From a checkpoint of a small mixture-of-experts model trained on Wikipedia: 51.3M parameters.
Below are experts of layer 6 (counted from 0) of a mixture-of-experts language model. Rows are named router (the router's row for the expert), gate (a neuron's input weights, with its number), up (a neuron's input weights, with its number), down (a neuron's output weights, with its number) and show model dimensions 0-191. Each number is 128 + 32 x the weight over its row's rms, rounded and kept within 0 to 255.
Before each expert's rows: a language model's description of what the expert responds to. This comes from a sample of Wikipedia text that the model never trained on.

# expert 19
Two-digit chunks inside larger numbers, decimals and coordinates in tables and statistics, such as 1,41-0, 34.2, 25.21.
router [132 166  89  88 118 115 164 108 126 107 140 107 171 150 141 171 150 144 128  96 125 116 189 114 127  98 108 162 152 113 175 146 129 170 123 132 134 119  86 105 130 169 147 130  77 159 143 137 137 106 122 124 134 117 111 115 138 141  82 143 126 137 126 179 107 114 110  96 102 106 108 132 128 125 192 121 129  96 104 172  84  96 105  79 117  93 134 155 139 103 111 128 155 232 161 136 100 153 151 154 154 164 142 149 186  75  85 130  86 158 172 212 141 157 129  96 115  85  97  62 155 177  96 127 117 111 155 183 103 158 106 116  80  93 140 131 136  88 194 124 125 142 126 135  58 100 102 214 131 137 162 192  89 153  80 157  88  59 148 160 115  98 153 108  40 130 176 147 108 127  96 152 158 140 177  71 140 105 129 136 138 103  65 181 114 163  92 173 107  93 156 109]
gate0 [ 70 168 124  97  89 144 157 120  82 173  82 133  71  80 196 114 152 105  99  99 121 129 183  95 116 117 146 178 134 142 147 108 157 139  88 124 116 170 126 100 104 170  96 108  79  85 142 151 156  90 147  98 126 102 177 114 125 157 133 157 173 140  93 166 119 130 137 143 116 121  91 156 105 131  82 118 146 112 119 108  97 133  64 105 169 105 199 116 146 119  74 160 120  89  97 153  74 122 116 189 125 124 110 141 216 119  77 123 145 156 143 156 100 170 181  95 129 166 154 147 111 144 127 147  78 112 116 152 113  93 147 131  86 119 111 130  99 164 111 148  96 156 151 113 120 198 167  95 128 110 129 190 122  95 171 105 124  84 143 142 192 123 138 124  77  79 129 177 127 128 139  60 142 128 136  52  54 101 114 186  79 162 119 144 126 137 152 132  50 144  94 167]
up0 [109 137 178 117 118 172 120 134 164 136 112 144  40 104  96 146 121 200 105 151 140 102 176 124 106 141 176 159  76 167  67  90 108 133 144 193  64 121 144 129  82 112 109 132 158 163 152 150  91  73 136 140  93  92 145  69 121 109 107 154 149 123 145 136 167 144 118 116 134  74 131 175 109  94  97 174 130 156 119 150 103 138 155 139  77 149 183 203 106 141  96 149 120 170 130 137 115 113  84 155 147 160 100 151 175 178 113 134 118  85 122  79 151 103 191 145 144 122 152 119  99 186  93 183 110 111 151  94 111  97 126 136 223 124 176 132 145 175 122  87 119 166 175 160 103 103 119 116 147 104 148 116 128 122 111 117 150 116 158 124  64  82 122 149 124 111 133 149 112 119 138 122 138 215 171 100 124 121 152 124  88  88 145  70 135 111 154 104 146 155 210 193]
down0 [134 161 141 133 114 127 144 137 131 114 110 121 161 135 208 124 141  93 111 130 146 132 145  95 125 144 162 142  78 156 184 191 164  94 112  91 156 144 157 157 111 144 153 146 118 137 161 162 114 133 163 114 122 133 141 100  57 149 151 128 142  40 146 153  91 101 134  90 149 113 139 169  60 129 121  87 129 139 122 149 212 103 167 140 104 104 133  97 155 137  85 128 117 103  97 109 197 152 170 163  98  36 156 184 123 140 148 196 129 120 127 140  77 139  39 160 127 203 107 143 124 137 113 114 174 135 108 171 158 135  88 184  92  91  94 165 127 145 103 174 170 135  57  91 132 148 122 171  93 134  87  87  92 122 154 157 169 157 168 138 175  81 126 116 168 142 144 167 149 126 156 127 119  72 121 148 115 110  95 130 123 132 159 115 134 100 167 169 163 163 119 202]

# expert 16
Place and country words closing a name, such as States, York, China, World War I, and final year digits like 19-89.
router [166 151 139 120  82 132 136  98 161  96 118  98 152 118 202 145 139 136 111 123 103 114 121 132 163  82  97 107 175 163 181 124 104 167  75 106 163 112 122 123 123 150 176 132 110 105 158 116 154  91  80  96 109 103  76 106 139 167 139 121  78 147 179 184 113 166 117  83 109 115 118  84 115 108  92 115 141 103 137 146  89 127 148 192 119  75 127 127 130 113  85 141 168 188 112 107  95 160 116 251 156 177 125 156 137  80 127 104  63 189 140 180 128 114 105 149 100 131 170 128 139 185 139 116 100 138 151 137 102 103  72 131 131 110 161 111 129  23 175 132 139  94  92 107 122 142 125 119 106 157  97 116 105 208 122 211 149 136 140 153 161 131 134 148  89 113 168 160 156  95 111 128  99  92 169 150 123 171 140 159 143 122  69 144 119 174 130 143 134  81  99  87]
gate0 [152 100 124 113 139 163 145 107 121 143 141 157 125  84 194 158 112 173 102  62 142 178 136 199 150  84 136  89 122 152  87 143  63 143 172 121 107 110 133 148 121 190 118 135 152 156 161 113 115  72 172 170 183 120 141 134 142 214 161 190  67 138 135  96 189 155 162 207 133 102 175 130 135  87 126 151 233 171 103 102  63 110 117 108 147 156 185 130  69 125 106 134 104 119 167 142 158 164 149 161  78 126 116 129 106 128 122  87 111 150 138  87  91 135 160 160 147  96 116 114 132 120 135 133 140 125 114 146 152 153 116 131 189 161 155  98 123  93 125 216 112 148 108 120 153 130 124 105  95 107 167 163 112 149 182  89 162 168 109 117 117 156 115 133 115 115 118 106  80 148 124 128 153 115  88 109 170  95 125 143 144  88 150  52 168  85 156 145 130 106 118 160]
up0 [ 82 135 127 122  97 120 103 133  93 210  92 115 127 108 133 142  78 174 111  98 102  71 157 130 136  81 170 145 118 156 139 148 224 143 192 158 180 166 151 121 175 148 118 138 129 149  95  74 133 119 152 131  94 158 195 153 142 169 166 173  89 154 152 100 176  82 171 117 108  88 128  76 125 130  94 164  94  86 128 131 153 119  83 205 157 154  85  83 183 136 122 133 141 155 109 106  85 119 161 133 113 124  74 124  91 113 132 132 154 116 123 139  86 176  69 124 153 143  97 148 147 163 142 126 123 106 139 127 123 125 156 178 179 101  59 104 154 104 145 173 112 112  76 114 170 144 113  89  56 142 185 108  71 164 126  73 117 101 131 113 120 149 124 188 109  69 117 176 143  89 113 106 107 114 109  96 144 110 149 143 126 158  60 101 124 120 142  98 101 125  92 100]
down0 [ 76 133 128 204  96  86 160  98  95  78 107  94  93 146 108 110  94 133 151 146 166 144 141 136  94  95 115  90 144 166 158  89 108 102  59 112 205 131 159 133 112 153 122 148 154 155 112 141 111 144 119 176 133  70 147 134 123 141 128 121 136  97  52 137 159 143 104 115 158 120 126 125 147 135 126 130 177 113 134 121 183  88 153 183 188 195 145 218  77  78 148 106 160 137 150 119 113 116  70 152 154 141 151 172 170  84 117 104 133  75 104 115 113 165 141 102 185 155 163 110  89 172 146 113  83  84  96 159 135 135 125 130  46  80  97 139 116 118  92 130 109 107 128 142 176 150  86  94 133 152 152  73 126 182 180  80 113  71 173 113 164  99  75  75 120 138 130 122 115  95 136 122  88  96  82 142 127 167 171 105 140 163 128 161 106 134 148 176 102 107 111 153]

# expert 0
Head nouns for groups, works or things, often plural, as in team, series, songs, composers, plus percent signs in tables.
router [140 154 116  81 144 158 130 136 128 158  81  94 156 145 195 107 160  89 114 127 105 125  66 141 160  85  65 133 146 117 139 171  95 159 151 159 170  92 126 143 121 102 142 140  97  89 130  89 115 118 104  86 100 105 135 200 119 156 161  80  61 141 152 169 137 123 137 113 109 138 153 151 150 112 142  72 155 154 131 132  85 120 100  99 109 120 120 116 117 140 107  86 147 195 116 173 126  87 114 244 182 187 144 127 147 111 135 147  94 153 107 205 193 120 116 114 122 124 150 147 149 145 118 164 180 146 162 113  44 140 146 126 107 116 102 126 139  67 148 180 102 135 161 146 122 106 126 150 158 103  87 143  90 164  85 144 131 137 125 155  95 133 103 100  34 126 111 128 137 105  88 142 105 148 155 132 167 141 108 177 147 142  46 124  80 165 199 131 148 114  73  98]
gate0 [121 101  96  91  59  74 123 143 149  87 108 167 142 216 225 156 172 108  97 108  73 117 115 163 104 101 165  97 100 130 134 127 135  95 142  97 117 118 130 159 152 105 145 117  65 120 108 119 107 157  69 111 110 149 139 149 142 105 187 142 113 150  50 150 156 134 128 167 134  84 147 134 151 112 186  84 108 109  98 128 126 128 135  45 133  92 139 201 131 135 147 148 127 112 113 132  92 158  95 118 149 141 106 152 113 148 122 131 110 124 132  75 138 126 156 226 111 120 122 100 141  84 132 167 149 114 145 152 146  89 115 191 121  93  80 149 144  91 124  74 112 159 120  81 140  95 130 130 134 120  90 152 184  83 179 196 104 144  85 178 161 146  81 125 133  52 159 135 168  86  78 125  62 151 105  86 133 115 130 130  95 147  66 140 113 127 138 160 110 116 114 133]
up0 [156 118 142 139 114 122 111 140  70 172  85  64 118 195  86  89 105 137 162 138 108 124 115 166  93 167 164 110 119 114  91 104 140 146 163  78 111 184 100 149 125 128 114 163 152 108 103 127 168  95  66 167  86 169 146 128 118 172 182 112  98 154 185 148 120 117 130  80  99 175 111 110 123 109 161  90 109 155 139 119  92 149 138 121 120  98 114 184 125 139 138  84 134  74  92 161 147 139 172 120 105  91 172 116 121 167 104 169 144 155 170 146 123  69 179 160 102 135  80 126 103 120  96 145 126 117 116  88  84 105 106 190 114 126 176 200 119 181  88  96 137 118 144 100 196 119 136 135 184 204  77 112 178  65 151 107 141 140 163 127 175 119 134 141 104 141 149 137 151 136 194 161 131 159 121 126 101  99 133  55 116 172  90 161  80  67 173 140  98 100 117 145]
down0 [120 133 156 166 170 118  82 111 151 107 147 131 163  51  98  74 122 143 154 118 127 140 165  55 148 118 143 148 115 135 122 121 115 160 109 193 109 104  97 141 142 196 118 105 138 106  61 138 145 173  79 138 137  71 136 132  86 107  74 127 153 186 138 128  75 148 118 123 114 162 137 130  84 129  61  94 149 213 125 181 140 142  82 126 118 129  94 112  76 117 116 126 169 144  97  62 155 137 117 101 131 178 181  58 130 110 121 156 168 101  86  86 123  95 123  94 109  56 115  86 139 136 142 112 100 105 157 163  75 133 143 161 133 186 146 136 148  86 108 146 115 129  98 110 168 176  80 121 134 152 168 107 207 140 147 167 141  85 150 162 144 124 148 129 122 192 168 147  99 140 137 114 178 117  79 109  87  72 116  99 117 164 154 105 149 112  53 119 103 122 108 151]

# expert 20
Common nouns and adjectives directly following the, such as first, city, river, island, latter, largest, often followed by of.
router [146 195 132 102 124 129 160 142 153 125 119  69 176  81 177 113 140 126  96 157 166 108 111 116 129 121 134 134 158 114 110 107 118 126 102 127 212 156 143 122 153  99 140 110 136 104 145 135 166  88  97  85  77  62  64 142 132 129 126 175 116 126 176 180 195 126 176  45 100 105 105 114 143 122 174 108 165 118 133 108  84 130  87 123 128  46  69 119 129 117  97  76 136 159 184  91  71 117  83 192 188 121 152 126 182  89 115 136 117  85 169 170 146 160 130 164 138 140 165 159 142 133 119 145  95  72 131 147  83 131 144 158 126 110 142 116 132 102 152 164 142 143  79 181 119  98  93 184 154  99 111 186 133 122 113 152 111  89  77 108  97 193 107 204  84 110 153 158 141 140 128 138  92 115 170 107 120 164 111 171 121 128 147 129 105 122 186 150 107 104 126  89]
gate0 [ 96  44  92 100  62 149 124  93 126 139 112 124 160  98 164 216 128  78 160 135 122  81 157 141 124  76 138 114 115 126  96 132 156 169 162 128 136 142 146  95 111 185 148 110  97  77 130 136 146  77 177 121 172  97 130  81 122 168 128 123 119 192 129 146 112  94 135 159 106 129 130  94 130 127 142 125 146 167  98 130  68  69 137 154 187 143 154 138 110 104 129 209 156 105 126 119  79 107  80 129 241 131 148 121 176 182 165 134 135 131 117 122  90  86 113 125 139 114 122 137 147 122 129 108 114 147 143 135  97 148 148 149  73  68 128 150 158 127 132 143 167 175 122  93 140 112 131 132 153 111 140  97  74  94 139  57 100  91 151 133 131 156 130 107 140 156 208 127 118  68 150 105  85 111 123  96  87  99 114 176 103 119 143 158  61 157 185 149  76 134 121 197]
up0 [ 79  99 120 106 134  70 145 129  68  79 102 108 110  74 117 148 145 110  97 168 130 116 145  88 135  98 123 132 157  92 111 128 178 135 147 151 140 118 186 181 179 136 104 114 116  57 117 136 115 149 211 131 101 154 124 133 128 129 165 149 148 161 106 157 117 129  64 118 140 119 132 106 102 115 159 175 119  85 133 140  51  76 143 125  91  76 131 131 146 124 118 143 142 125 135 147 149  71 109  68 125 119 138 116 131 147 133  79 124 198  86 209  95  70 145  92 149 104  75 110 164 142 109 146 134 151 158 118 104 154  77 124 104  53  93 190 131  60 101 140 145 133 173 147 135 137 100 108 169 130 162  75  82 179 164 134  93 124  87 113 148 140 130 183 153 167  92  92 196 165 122 128 184 115 151  92 101  59 118 167  92 150 154  66 111 133 142  98 122 142 118 124]
down0 [155 158 168  99 159 150 187  95 141 135 145 121 153  94  77 118 113 147  86 176  98  98  87 166 173 129 144  53  88 165 109 140 103 120 109 116 137 122 151  90  24 137 126 101 135 163 141 104 144 141 168 125 174 236 110 165 119 154 158  59 187 117 156  94  82 108 133 130  91 108  87 152 151 145 163 208 126 165  99  86 108 139  70 119 138  78 139 148 131 165  93 122 150 155  84 140 168 171 122 136  72 162 105 106 128 128 114 111 150 153 114 101 152  99  91  97 165  67 118 117 148  93 171 172  91 158 129 128 129 108 117 120 123  86 135 128  92 126 139 111 114  79 130 105  95 130 129 109 104 151 143  97  81 110 125 146  95 165 170 170 161 126 117 123 124  95 114 139 141 106  72 119 158 136  51  80 137 100  90  95 167 176 159 108 161  93  92  71 160 166 139 149]